Experts of a small language model.
Experts: 40 experts in each of 8 layers, 144 dReLU neurons an expert, 2 picks a token.
Below are experts of layer 4 (counted from 0) of a mixture-of-experts language model. Rows are named router (the router's row for the expert), down (a neuron's output weights, with its number) and show model dimensions 0-223. Each number is 500 + 40 x the weight over its row's rms, rounded and kept within 0 to 999. Numbers have three digits each.
After each expert's rows: a language model's description of what the expert responds to; "raises" lists some tokens whose logits its average output raises strongly, later layers aside. This comes from a sample of Wikipedia text that the model never trained on.

# expert 35
router:552502449502463537448464502534480431525526440432465586459504477497517487502527440399442446433507517488509492539519478564530496510546425468500517552507463483535487570521509545505483503428517556473444538443507539476493500493528488403501555471510482585397460523550472523501488490465559489512541562528473508509566480425475505472478460502527513543480479468487525529557529471516421559450490556521579520589492475503528511428496443470501501528486514523548486515538506486547539471523447531469463459430500511514497553479455474461396522463554468466508464486547522466496500490426574524445497537531518449459416465466480475528569436476466527526468448503454446540592524458504509474504435
down0:486555504541594475524555479538474501520517550498444513524473475549529551450470543469515522495488486468465494529532496539489485485551449545521470545503511510499508518474492477412556633470619475550521537527509537483517384441485553517483538550475445523498580525484449572503513491482496538535506544498462541496473508483512466400535445534568488585457427493493556486565491489447518460447522465543477556592540530543549486508461493458441523579590500479416486497466547512493524561446496501541501486492543528485509489509520497561488479520497491472537508534550445524503520510499529489504458526535482558556536508489585527444564526495482545445508549440507576497506526502469455559522570
Scientific and technical word pieces. Interior pieces of technical, scientific and art terms, such as chiropractic, nitrophenol, trombones, hydrogen; also such in definitions.
raises: " and", " |", "-", "\n", " s", " as"

# expert 4
router:462498510485450498554586448518432539451571455552474506507440414522546478523418555610514488485541465490493460496478477472433547481554422451437540523533529483537523570441550507508457543482539498519467469521497491455531506434517490502503547459512515468488510519571511552451442477485547433495544544498479551518515475545494527500547593501432506452420472492450517513481480471473428514520496509524504402509464517508451479551492529498474564563481506568486467515508486493571442467496517504463463419601563488587516524545511479482459470461510535457438530540512477508555504492499497495475566542489500485512577494479533471538467539499454567535455465444561555500505464546521485533454565
down0:503566525494515440484538482503452496489551457495488539495541447419480506411465408490470430521541499454480497449510513431480454540510539546482512498460579488477518544483499497501444482553552522473466452531480541507509520480481468425497464499472551481524467528485477538417520501508521574546457500417468516501543391451516502483564517504432520448480488471558498500489548478485491449556464494367460447429498419552483502521476427444479449450477526466516435481412498562527496448474486502453541464492510446454460485502504465487556509515535458531482565508536462511504598568529498510552529520456478534521468529492527498514523545524491563427524489519512409513445566440479489572513492
Foreign name fragments. Word pieces inside non-English names, especially Czech, Slavic, Turkish and Spanish names with diacritics in sports tables, such as Karolína, Jiří, Hapoel.
raises: "-", ",", " C", " and", " T", " "

# expert 11
router:564487476470424521463532444557451530535434466509538491451516454516512484517468458492507506504497433528532485539492489521461503470500529428573459449543458562512523526524504440538542480486536498515488463528503394548569562543509533544520444481478478485547530475470475513500520465487468498476511534496558494482518523483471477552505522505528435519482459446496466482527497498533562555498465542524499493520504461470479517520484531495476526585519508480471470510580487560550517587476555459491571534513436521503552496510438453495511521444479483472546511471530496451569521496506548545515532523568487541481551611489575502454673466571528462549452580451427475529546553426472503576558503
down0:498449486546544450475510457490520458523596473543502474452493571474486494525560519469479517555529511377437521549406542558519564525493493450568552524500523472438536567515568531485473524472467550519478551519506474550539492440509512506554515528468460491514517462493493449517588486505516504501561524473553387493484512492491454439483460491575494471474526495454393507538496508513515464534450521523578460504514475481495493479431553497445442539526511541477563492517474549490415510511501519540534561490549479463465489461448520520530519517512525477471593583495370482489521502504528520526489476503533516491546555520559515451454448511485422444545479489447509541563481522501513440519571
Coordinates and infobox numbers. Numbers and symbols in geographic coordinates and infobox data, plus line breaks; for example 26.69°N, /sq mi, population dates.
raises: "4", "3", "1", "7", "6", "2"

# expert 27
router:512518519462542507459541495467549548520523512446468427453479553539485550440476547531544469487459525467498498392500537520528497444512538427448466576532501575472517502521484535517583519513511566468521454549493526446568416465438495444528458490460469454559484483503507438521541549515527456488436438543519585490512477538493521485534560447445520553538511465404546484517483432541435474505522462480541523485450557494512527472481472454559541528536536559530472533520485492490426484488471504440458451439416511444539465469556535497491477532484515577461471537559514529483516540570453467492508556506494520540553509480554514534479538515539564471519473480582557470497412457455514499479455
down0:499468518503549530496495486527443481515482457515507507484507520518517431484517584398493473475511492434507503502462517450472457404456509552559493532437537509472465457486430466445529559438484443530506456502536541505530498475528524470497457468478547524473545497500524582446456503497487446430468590463434492532487476421492515550530513504542486469504537468531456429511485462518498554502486466391439498516559520501507563579498471506511475435563424561561510499507582507495504509457624499482509468514500459546532489501481488525421523601453567522539402517482573471534474531533549503453495589559509548554505547512523496458465446486511456534513534551451483513462509519520489528489467
Given names and initials. First names and initials starting a personal name in cast lists, sports tables and prose, such as J., Kevin, Erick, Serge.
raises: " B", " and", " H", " G"

# expert 33
router:433510511479486449541557541506549476577491464438485501511431514507512490505383433580441436534435479455459521408525550483495506518554544429594516518495567528516585463552466502459486500470498473496445409466519572540493482392469524537581550475563434485520526533513506502529468415487557530461501513527485457574538534488442445525448491509507460472495489550498525483490510476453485501451512521486472472498568533501475493446432518485463548496516522477445439491527492494543527451504461516514483527429516493444432506457497506488465493470496430477491480442458464478555535522556506504504461523456457505515473520505461483468500545456473548475507447584590403537472502513500454510476495
down0:499534547482483466424476534575541495538501466509491434535452555454522472535549577469461527554441502482515533435455540510495496486581450468490476526475426489443469489504503470510531595576497496463488529483488483597523502474481580465547523487477498494514424482483465504521429490507516514434508476454504532465548499458511505414516495415501510587408475483548469566467544507453525546487457520433489635478543481487500536477537499448553459456455450531543485539457514529523449525514472518496562447435467495517514479517586447515517526490505467506528480492437449465523517497448510502521481526547532449402489515585584567468476493484497467446447453512550524442500500534486463494470494
Pieces after capital letters. Subword fragments following a capital or short prefix in names and terms, such as at in Vatican, alymp in Paralympic, ictor.
raises: "o", ".", "as", "\n", " and", "ath"

# expert 38
router:546551499461574449519512518500485543562518519580463521519486532478484506502426491481559522523481539584498549532554488431426490493525426489433543419486555448505560540522535507554468510480445446549498488560520515538517507562518461492465528434516465511530473431467463484510540579477436475559511370494450484451520487469555474448507439422511530477528533478448501437440513495544496447448532457462493488475501469480508551559455527550519448435514474504568473476488535490463568572492459505505527551446527496483460449525462536559516534524503507455459464445473505414563456455508473420511471464528495449427466439486516445530516465496470481542508491517483508480488498582530498456512441
down0:529409499550475574520476571498502455600473537540478494478503502573537515480494483497461543563534510471476528531461504546482514469478486459540546494533533405585496473553572532461461464512464421550447485545473510548520515480439459474557519520494441470507480496498449518545463538508532524487532442460555538516476498559469524492486479577484463451489488539426574451492542500507438513470448488573501526536487458472552513491502505523531448542455485484516530547442505458518530548484498583437453470573457505509551567561504478520503450525436513483503468452536483508515557498477579527540480494472500427553493448595546535611502465513491455467519452485512491550546549597519461480481560
Counts and table numbers. Number words and digits in counts, statistics and table cells, e.g. two, three, 93,000 troops, attendance 60,055, scores 7/10.
raises: "-", " |", ".5", " years", "A", "50"

# expert 20
router:467546492448449565509438423524502537448455534503488535545538460519424552450484477458484469486507494509461507497513488581454499540506530489448491499541504448460409461486531416514515507470466471577512483551564482479536453484493546471496552540458507494529566535517466546410537496461482481465495532537440452522556521527476464569532514458442436535542532447472508536581502496442523473454481495454541548528552513503461417482479500516479516574533452472469467447514535496584515523491533428452480554433534497551553469506548566478463410559498525450557479511508532512511451443508520523415422546483464493474534461497540480520500539542434483527548420506482526448529511517502459555444562
down0:406448560543506426486519483491504519497526527444476511466541524581532496512513509519518475538502504497492533470524514506508530504493452566493570513498464604474482571561481485437480538475480488507469423485515537471489546417561522496543507473557523491484456504556536495551472486507509487462529506482537475562488553575497440469465453510458538432503475453572454477574542460546513512468420511516574585511471556448499426545496550488464498428502459489560427453466486490493486489470429475455456555492485500510554483469557525477535438480437568547546530479479555484502518561530486514499502491455443521501448518554525464544578532530457417499555549527545529495456425467450519407519559
Capital-letter abbreviations. Single capital letters in uppercase abbreviations and codes, especially in sports tables and club or country codes, such as MSV, NLD, SK.
raises: " |", "M", ",", "\n", "C", "G"

# expert 3
router:577514520395520511533517434526515441549510529565487510496538482511460477487536435570498565474502504493497515446577522458540547481515491515534456512511496515494484512501561465473389555515475472576453543433502506495477531569561466582434532457453518467449483453593552506433486497513525553510470551416467437545467503413498444511479501508478470425561483521485480472482516527569558533453455537484507550491516478454441459403450459486536570549473498439458498500502503432479501466519521522481551581471446479514463516506526524464499481473568509470436470546522532541551518507495487506543419510441511438463483492460577431516487501458476506567524536513553506502510526509489524486486440
down0:433553432441481465525447517532476465534488487590486484481492536431510493522526406473523475494482426496509522501502472484502588485481510514469534525522487470518467522500510512455469482546442459449449456505504507450512457482449477543511427536456549498462490472483557474580535460537483461452393426474442514507580512569498474531513504496511530561529544514524582455497429464494507576508503524601467516552437546576464536524529559444516496502518561515470475475545510539450506425540492513476493487501488514494474558510508553488421489507496535502492466579493498520474466539598524614529412477473575468517504497422521553429457485483487572538501522542502520547491481473556542478482495
Asian/non-European name pieces. Word pieces inside transliterated Asian, Arabic and African names, often after K, Sh, Ts, such as Kozhai, Kazhagam, Kuwait.
raises: "ig", "y", "r", "est", "ou", "as"

# expert 36
router:535503477580425541529432523427486495444532409456382513528490483450470481487491517506528438537525470505524451518537496488529482521498506469451483546475462535565528460557459536485502510451492552489477510502571548497592500497502457468500514516455463488443443459501556502460540478460523527499468518529458571554532442547421538468584559487431575526478434500474452478480510529551441536534468485496513425474488548528489571546588478438439511540477509524474547507450522482478460479487436520510421489447512518491515528482455487443426521502425487565530487433459529520525476505525459480488448561536496559471471460450503541526490526537511464484426451533486523545585491437501556502489450
down0:513520479557481503488454467485576457524580489450461517490525404504433460554454408480533511548494493494498407501471529569490526526480450507440590450514512464447498457513529437529523551455511478546444437498440545467505459584454487493516485542487464489544436455487487541473516522479574486485527443535479536417494475524501522508579480519517454464526496588469486532498529635528436475521481441482572497532543483540508543480496525508482559509469589494496478507546489416505445493471528480509521495495562554448561480483426540435499486536548523523547521528516523478443541485496504519518490552466493487461553489532471509506486534572502478436584477469517523589563512485486434497531493
Latin taxonomic endings. Word-final pieces of Latin genus and species names in biology text, such as -idae, -is, -us, -ensis, -ium, as in Polymorphis, sumatranus.
raises: " |", "\n", " and", " ("

# expert 34
router:467457498494499460526505546540576442509505466521410519542427475512473535457490456418500458512518552467521450506512472570435509525544606465514550490436487499582493498445502457487528412475505494404535540540541510493508465483515500484536479494440487454530462560539452562421531451434502527500508478530486496522531554493525542501547560443497560463459518496483453468547507577545519522457471521470457540491503550563561604509492574494406568485444419546515472529539542454509606514452454526494575509456532466515530531540535527466481525545445496524544472538451481488507498483522463497547491501463523463491513474520554506505477471534434459509528479558527436460552470512472477479513435
down0:480543438510616500571507513511459473463524529527548529490431439501526479453544537519478468452525496511488440551438425506457485483452473475582469527463562558435477510484529471537472477468508463506474514495532487543483454485616441525510553536484477462479499496423499499533476508468483519474484473504475470526517532496517545429462526492503499500530474500539407539479505466512505517521491438379491484514465498515515499517443466502561512472547464492467600484446551491575483456497497487465548390473501492499560534553562446474437454548491468441557522525477471426500505490484422575466462448468416583525526537433457501476416511546470523484463479472508514481543495527565470564506500
Years and date numbers. Four-digit years and day numbers in dates, often in tables or after a month, e.g. January 8, 2009, Built: 1894.
raises: " |", "\n", "-", ";", " (", " –"

# expert 30
router:498546542510453557542505529482508507527512497508533546517459615597591510591517471540461554487530469490531499522525538509492464540461527544555458440470456543489488439492505458478479499473556466492434452472515485531557546559515523467482526493525551600465469498533559456497551504479437530495505447528504489529536508564489581519479476472500495475487461596533557488513440517453508563515516454496473486469449492498515498520491543481451508460506473504513503503442509484574473519462478516462444534382526550509513421520489558508483506553503550593504419468439502537464463515463454525479491501425554486517476554533500465512483493479590511529572520543434595543571433448479507458533468
down0:443558480555468516548493467520504463585591547516480468539507454505545465503507464507523562497536490524484506502548457532479511541482464564575476485547511518526457471537479487487473476452603581439465522537484468451463513518463506470498443548510500559478448527428475532481444545501517491511508511515398446471460497445476437520527565574494516492450542536527509462484553546523584573462530517541457542467423473419539501512473446495514495518483481449469469478493511524452506464439520423504485496422464495493540566480508498517549488502613563497521512539525439511451619463456503551482469459552500505522514491621465456548488446499507535495452477503511513515534507432510491540557463
Common nouns after articles. Nouns right after the or a, such as season, station, number, series, village, member, and the piece -on in t-on.
raises: " of", " |", " in", " for", " from", " on"

# expert 22
router:534458526468526491543495560471476460511500495420481423519511514525490489535530516526592419555541507468482484488521469490447450581507468543535538487514531453544555516431522495505553577483505492521453587459517472532502497545450491563494473420530527518507493583519535476510531512493522509497479550412546485502571566512458447447508523451555589469560537530533437452522450505445470494527502502491534538478477476410455513442552491463550498473558558513489551427478533474449540512543449515587464536486497547443473477529496447482480502523470451477496461503475468471550543440535494433496525499441537486527450463507425541491559509468469625497534525486494457481408445518491506450448489
down0:529496497431523489530455512508391479484553404574481483512551604440515495451564512531508519474501432498494518477490536489538530515484501536429534567469554520524491496516497451493479498477524483517509501482488487465538567575433537455429463517497519490536496474544496501495518504495532467452460518513491437439497563486547526552565521396472539551489511482516548525483513549496494550483509455544463508471556496583463548532532534501531520498471465421561486488444487474517512490499514483474481511429595402486457465528482480487515519546536605506482484523413477500489531445439384549482543477489409467551515491567498510477422510551410536535466525557477464480440521480482489465517484
Inner word pieces. Middle pieces of longer Latinate words, often after con- or ex- and before -ation or -ed, e.g. def-ic-its, eval-u-ation.
raises: "-", " and", "o", "el", " |", " ("